Experts of a small language model: 8 layers, a softmax router.
Below are experts of layer 2 (counted from 0) of a mixture-of-experts language model. Rows are named router (the router's row for the expert), gate (a neuron's input weights, with its number), up (a neuron's input weights, with its number), down (a neuron's output weights, with its number) and show model dimensions 0-47. Each number is 128 + 32 x the weight over its row's rms, rounded and kept within 0 to 255.
Before each expert's rows: a language model's description of what the expert responds to. This comes from a sample of Wikipedia text that the model never trained on.

# expert 51
Word stems and modifiers before suffixes or nouns, e.g. Socialist Party, bound(ary), civil war, example, economic.
router [117 128 118 143 110 179 147 138 168 106 180 152  96  94 105 114 127  86 113  93 122 134 141 112  99  73 147 129 161 131 118 181 202 155 144 175  76 117 102  93 168 114 101 148 105  76  91 149]
gate0 [127  91  63 158 168 171 133 168 126  98 125 136 140 139 121 136 161 172  82  83 121 117  75 144 151 125 132  95 124 146 126 125 123 101 187 163 144 158 122 132  99  97 130 151  77 127 163  97]
up0 [ 99 146 130 116 163 148  86 137 126  67 126 132  64 123 152  97 171  97 145  83 124 127 113 109 150 178 124  82 107 158  71 200 156 192 109 117 119 109 113 145 149 115  94 167 110  98  58 150]
down0 [148 124 161 163 155 122 115 110  97  79 140 107 123 140 144  70 136 101 142  70 110 131  96 106 108 150 153  72 135 106  99 142  89 117 129 118 138 140 111 137 136 101 133 105  90 136 170  60]

# expert 2
Small numbers in sports tables and scorelines, plus words like overall, won, lost, losing; e.g. 14–11, 6, won.
router [115 101  71 147  92  29 132 143 142 120 167 169  80 107 164 192 183 127 117 126 137 169 164 194 124 100 123 167 164 149  97 187 175 177 131 183 105  80 120 123 156 120 120 167 112 181 103 144]
gate0 [170 109 121 177 140 163 140 109 160 151  90 138 151 189 123 131 104 142 140 104 129 127  47  68 106 149 141 125  47 152  88 147  20 100 121 115 177 113 165  74 132 125 145 151 133 103 160 153]
up0 [161  92 141 146 133 126  87 110 122 181 146 131  85 161 130 143 147 162 142 112  86  29 143  72 147 124 104 123 154 117 141 134 135  85 134 140 161 111 113 117 158 135 122 126 146 168 183 174]
down0 [154 148 130 131 118  79  99 121 179 120  94 104 178 118 153 113 109  69 140 127 110 137 125 111 171 105 139 104 100 163 110  88 192 139 136  66  80 120  88 140 104 170 130 100  83 145  35  88]

# expert 1
Names of countries, states and regions, often the second word after New, South or Saudi, such as Japan, Zealand, Carolina, Poland.
router [153  98 118  67 119  86 105 157 133 147 194 103 156 138 124 139  86  53 180 112 168 102 155 147 110 166 171 114 162 132 132  62 167 132 180 140 136 146 127  99  87 158 167 133 155 144 110  63]
gate0 [ 96 131 171 152 154 106  96 161 114  90 128 121 116  64  79 189 122 164 119 161 106 140 106 145 135  79 153 101  69 105 123 111 131  77  98 128 127  91 168 109 104  91 112 131 143  99 138  72]
up0 [104  97  61 172  84 114 129 127 128 111  87 115 113 124 124 179  84 150 129 147 133 123 119 106 101 138  90 192 121 168 116 181  83 103 131  91 210 107 131  94 117  47 103  89 132 162 113 154]
down0 [112 174 163  56 195  96 152 161 193 121 115 110 198 109  78 132 187 105 118 142  95 174 116 140 136 152 153 141 123 105 136 139 148  96 126 151 125 105 134 131 160 135 135 120 100 106 156 132]

# expert 5
Apostrophes in possessives and contractions (women's, didn't, sub's), plus some mid-word pieces like Angios-per-ms and years such as 2000.
router [140 183  82 119 107 144 128 135 161 115 166 124 119 105  67 112 101 121 142 123  97 145 120  83 130 101 161 149  78 147 113 101 173 109 163 199 161  85  80 129 151  77 136  93 151 109  75 164]
gate0 [128 114 128 121 157 119 155  82  93  97  87 142 120 177 111 117 104  86 129 197 158  70 118 134  94  78 176  74 163 104 197 155 119 136 108 110 147 144 120 153 122 158 148  86 145  99 172 117]
up0 [153  52 110 135 144 135 115  98 109  95 106  98 149 122 120 185  92 190 116 148 115 175 158 120  91 117 110 138 121 118 136 249  93 153  72 134 102 150 188 176 122 124  89 165 129 129 135  91]
down0 [144 173 139 143 135 169  97 123 178 144 108  90  89 147 118 155  98 157 121 152 104 136 107 107 193  86 109 152 152 134 142 104 153 161 126 102 105  76  75 106 183 152 146 147  91 161 111 111]

# expert 14
Opening capital syllables or letters of names and abbreviations, often foreign, plus LaTeX backslashes; e.g. K., Ko, Ba, Vi, \sqrt.
router [138 126 115 115 186 128 107 153  95 131 192  79 134 136 111 103 122 170 153 130 100  76 151 124 158 129  96 149 104 164 105 139  53 108 112 124 135 112 194 162 114 162 111 160 139  96 146 132]
gate0 [151 135 108 125 158 147  40 104 126 124  77  84 148 172 126 130 137 127 149 107 100 145 127  96 144 107 173 151 144 117 157 138 121 129 166  94  75  63 180 159 116  94 124 169 159 128 160 100]
up0 [176 118 146  97 119 136 136 143 130 148 162 173 126 102 104 130 123  76 122 104 118  79 111 125 152 128  74 142 121 124 156 126 126 150 139 148 188 179  98  57 165 107 103  93 153 142  93 151]
down0 [165 104 162 145 120 123 126 132 110 114 103  46 127 114 172 132 136 146  89 108  96 167 122 134 125 168 178 129  84  88 167 145 149  59 157  90 118 118 118 173 131 166 137 143 159  93 168  83]

# expert 50
Common noun or verb stems that take suffixes such as s, er, ing; e.g. View-s, burn-t, up-hold-ing, deal, account.
router [160 124 106  61  99 177 161 115 153 132 150 174  97 149 148 101 153 113 146 101 174 113 145 106 191 172 107 126 136 144 152 126 148 102 181  93  84  91 130  92 148 118 132 114 156  93 123 148]
gate0 [133 149 134 186 146 113 160  81  90 115  66 147 116 111 121 120 165 120 112 111 107 117  89  95  62 174 125 126 125 168 114 131 106 114  72 158 141 128  92 153 123 110 103 109 115 173 152 109]
up0 [151 143 113 176 141 120  57 134 133 122 122  96 142 190 212  94 119 167 133 134 137 105 122 119 174  80  75 125 115 122 149 115 106  86 117  97  91 160 138 157 135 156 110 170 137 110 110 141]
down0 [149 128  97 121  88 161 124 120  79 138 117 144 115 167  85 124 114  67 128 112 173 148  86 188 129 132 129 132 156 168  69 120 177  77 159 104 165  93 152 104 109 187 172  65 138 100 171  68]

# expert 22
Abstract nouns after an article, such as addition in "In addition", development, production, success, cost, plus middle pieces of longer words.
router [175 139 102 169  93  67 152 147 152 133 199 113 141 121 100 125 103  84 142  91  98 125 172 128 130 140 124 176 163  79  96 104 193 172 202 191 117 113 106  86 181 113 136 148 146  94 104 143]
gate0 [109 171 127 106 140 152  85 132 113  75 117 118 196 100 131 160 112 105 134 166 128 109  73  94 105 155 147 135 175 138 132  38 143 144 132 145 147 199  41 105  95 153  79 149 136 107 132 178]
up0 [158 148 124 157 129 121 106 168 156 164 143 160  98 133 124 117 130 124 113  76  59  86 163 164 174 130  95  98  93 137  95 159 144 168 133 137  93  71 120 132 148 103 125  98 103 230  68 140]
down0 [ 73 139 117  98 185 114  73 145 131  87  57 172 106  67  96 197  80 127 147 105 102 150 103  80 130 163  94 161 189  85 138  81  95  90 206 146 148 113 120 113 116 150  76 142 164  89  97 119]

# expert 52
Nouns and adjectives about study, research and culture, such as studied, study, teaching, Theatre, German, American, and suffixes like -istic.
router [100 130 126 104 136  51 100  72  85  63 158 171  98 122 116  83  96  63 187 119 157  81 153  96 181 127 142  94 158 127 112 140 183 129 133 155 129 132 128 122 150 131 174 128 150 128 165 148]
gate0 [177 170 130 172 168 136 116 109 160  62 116 141  95 106 155 134 146 142 178  87 141 125 164 142 158 120 155  93 163 181 158 119 159 136  97 146 145 102  81 192 127 193 187 114 138 123  76 150]
up0 [153 138 137 161 164  81 162 125 202 116 155 149 189  59 120 138 120 147 116 118 104 128 133 107 130  78  93  84 119 168 155 131 134 122 111 156  94 116 105 181 106 167 102 106  96 123  97 114]
down0 [108 166 150 140  63 132 129 102 107 158 140 121 131 112  95 162 136 176  81 186 161 129 193 175 146 123 118 149 106 156 126 140 135 158 153 132 118 134 155  94 155  57 100 151 157 167 103 125]

# expert 63
First pieces of split words, often prefixes or foreign name starts, e.g. pro(ducer), De(ity), Kom(an), An(em)one.
router [159  95  86  99  96 180 142 182 101 176  73 138 174 150 135  84 120 145 157 136 126  84 179 147 162 106  95  77 146 133  81 147  84 178 166  87  93  98 151 169 190  69  73 163 176 109 145 124]
gate0 [105  82 158 111 113 150 160 144 109 177 137 103 134 129 122  98  64 100 157  96 191 175 148 103 157 131  56 108 127 135 125 160 140 130  69  88  79  75 130 133 159  92 123 145 137 114  93 180]
up0 [ 89 110 132  95 129 147 130 131  91 209 175 137 140 101 152  83  97 125 184 123 128 159 160 112 161  99  55  75 152  71 149 128 112 177  88  98  76 116 174 148 146 132 102 153 114 108  62 170]
down0 [123 127 102 124 117 107 134 170 129  68 145 101 100 118 105 134 108 158  55  87 158 138 172 114 147 103 101 133 112 173 135 127  99  84  33 128  57  94  91 163 156 141 195 128  70 162 116 181]

# expert 60
Consonant-cluster pieces inside words and names (ust in Australasian, arl in pearl, Kong, uss in percussion), plus place words York, Fort.
router [186 159 130 100  74 178 138 110 146 111 139 120 160 155 151  66 130 104 134 103 126  82 135 157 142 131 119 118 141 165 196 163 146 166  66 127 108 136 181 163 116  92 128 150 147 161 143 174]
gate0 [103 105 173 163 143 153 128 177 142  78 116  84  87 135 152 137  45 128 144 157 150 154 205 177 101  91 145  80 117 158 179 110 165 106  90 116 161 137 140 143 100 143 112 119 163 123 148 142]
up0 [166 151 108  90 130  88 125 118  83 166 191 171 176 161 139 137 215 138 130  96 128 115  80  90 160 147  95 165 138 120  93 146 151 161 165 132 106 105 149 115 171 138 149 161  99 125 117  96]
down0 [ 85 126 145 159 162 142 129 119 147  70 119  87 134 149 121 142  96 145 120 126 154 135 188 125 123  80 174 130 117 161 166  79  86 122 135 148 154 102  80 146  95  91 153 128 156 147  70 113]

# expert 15
First pieces of proper names, both given names and place words, e.g. Peter, Mount, Lake, Fort, Andrea(s).
router [146 179  79 126 105 159  69 133  99  81 149 121 120 155 112  73 159 130 201  93 136  79 135  85 122 126  90 123  89 113 111 138 139 123 130 114 147  74 177 137 112 132 106  87 174  89 130 173]
gate0 [145 158 116 131 145 147 188 145 135 146 115 168 128 148  90  77 113 122 169 116 124 108 123 120 134 146 112  48 166 128 137 119 164 209 128  49 150 106 197 180 140 112 158 177 140 103 165 119]
up0 [106 209 137 168 162 167 188 106 135 117  93 135 177 177  88  95  90 120 144 139 161 101  74 114  84 160 117  76  96 151 132  93 161 176 112 105 152 177 146 132 169 125 148 174 160 115 165 151]
down0 [101 116 142 120 122 114 104 118 119 122 181  90 144 117 174 146 126 129 176 113 126 126 120 151 138 217 134 202 150 153 162  80  76 144 150 148 178 118 171 167  98 104 180 110 109  98  66 186]

# expert 35
Adjectives and nouns naming a field or group, as in human nature, musical score, African American, British colonial, World Cup.
router [160 104  96  83 119 148  93 106 157 119 147 146 114  65  97  85 106 120 182  78 167  99 121  90 169 148 137 139 147 157 147 146 156 173 132  78 138  95 109 151 101 134 131  90  74 151 114 117]
gate0 [ 74 124 136 159 150  36 170 146 105 109 109 134 121 126  98 112  75 132 141 143 138 129 135 146 102 138  91  73 123  94  89 126 142  98 137 112 165 143  89  80 110 129 128  44 155 173 102 138]
up0 [108 115 123 170 138  94 132 126 142 114 133  87  99 112 103 192 133 125 113 157 119 156  85 143  77 169 120 120  30  97 117 144  99  88 107  81 133  80 138 119 119 120  72 108 139 188 113 123]
down0 [ 49 174 162 128 145 129 136 175 105 141 134  44 146  88 184 118 132 102 120 100  74 143 148 115 132 142 158 144  88 147 124 136 117  81 130 103 127 157 187 147 137 117  80 156 143 151  90 148]

# expert 9
Digits and unit abbreviations in infoboxes and tables, especially heights and lengths, e.g. 5 ft 7, 190 m, 102 mm.
router [ 66 113 158 165 190 124 128 149 157 143 138 179  85 111 120 140 121 115  90 125  70 129 193 151 131 131  97  99 143 114  57 153  84 145 120 146  94 123 106  59 139  90 136 176 106 110  93 134]
gate0 [168 141  63 116 125 116 153 159  98 104 148 102  99 167 160  92  65 129 124 114  86 130 122 206  67 161 123 104 113 136 132 134 107 128 112 107  93 131 152 149 126  98 120 101 120 176  80 194]
up0 [156 110 162  66 122 161 179 182  71 164 114 126 115 158 141 153 123 143 133 179  91 104 134 101 122  84 143 107 131 151 138 122  64 161  69 131 111 124 183 174 126 129 135  97 144 107  74 176]
down0 [135 150 127  98  49 124 118 122 102 170  83  76 141 168 145 164 128 122 169  74 134  80  98  86 120  84 128 167 180 188 137 171 165 124 148  96 127 179 159 146 136 135  94 127 136  94 120 123]

# expert 7
First pieces of foreign-language names and words, often in table cells, including Cyrillic, Thai and CJK byte pieces, such as Er, Ko, Ng.
router [178 113 118 112 150 129 118  88 127 164 170 117 138  85  91  80 119 179  69 127  99 130 137 148 149 139 117 108  61 147 134 120  92 158  96 104 112  94 146 169 162 104 134 150 182 107  97 137]
gate0 [110 120  93 177 109 117  64 104 106  93 162 110  91 141 163 170  74 146 122 103 112 129 154  50 143 139 120 164  80  79 164 109 136 119 157  65 160 142 166 162  53 178 109 160  89 139 115 113]
up0 [153 201 156  96 131 173 120 187 158 214 135 119 145 147 154  99 113 132 148 178  56  91 101 150 127 129 103 176 127 135 117 168  95 119  86  97 137 124 107  72 146 120 129  64 141 106  95 199]
down0 [ 67 140 136  60 129  94 118  98 173  71  88 165  82 164 115 103 109 131 151 224 123 142 112 147 132 122 161 160 119  99 119 176 160 146 140 106 179 150  95  68 114 129 157 116 159 129 120  62]

# expert 41
Verbs and auxiliaries starting a predicate in prose, such as focuses, became, began, had, should, and sentence openers like However.
router [149  87 161 163 151  72 131 188 139 140 115 122 139 158  90 111 151  96 155 166 178 110 184 123 187 102 102 133 158  86 110 174 123 129 122  98 180  78 116 167  73 106 168 167 140  67 124 166]
gate0 [101  70  66  97 107 136 131 117  93 124 189 111 137  31 136  86 122 122 158 110  94 116 180 100 110 120 118 153 137 112  71 111 177  52 134 167 141 175  81 110 140  88 141 164  88  94 117 158]
up0 [132 153 208 127 140  97 139 161 146 177 140 173 126 160 115 165 107  98 138 137 182 127 115 109 161 100 137  37 125 118 114 181 112 199  87 114 109 110 157  75 106 119 123 123 123 127 121  76]
down0 [108 115 154 111 140 128  77 105  98 115  89 101 139 180 162 107 121 133 129 103 133 157 154 109  15 117 155 121  91 142  91 104 182 137 113 140 106 115 161 145 107  98 157  74  92 152 118 149]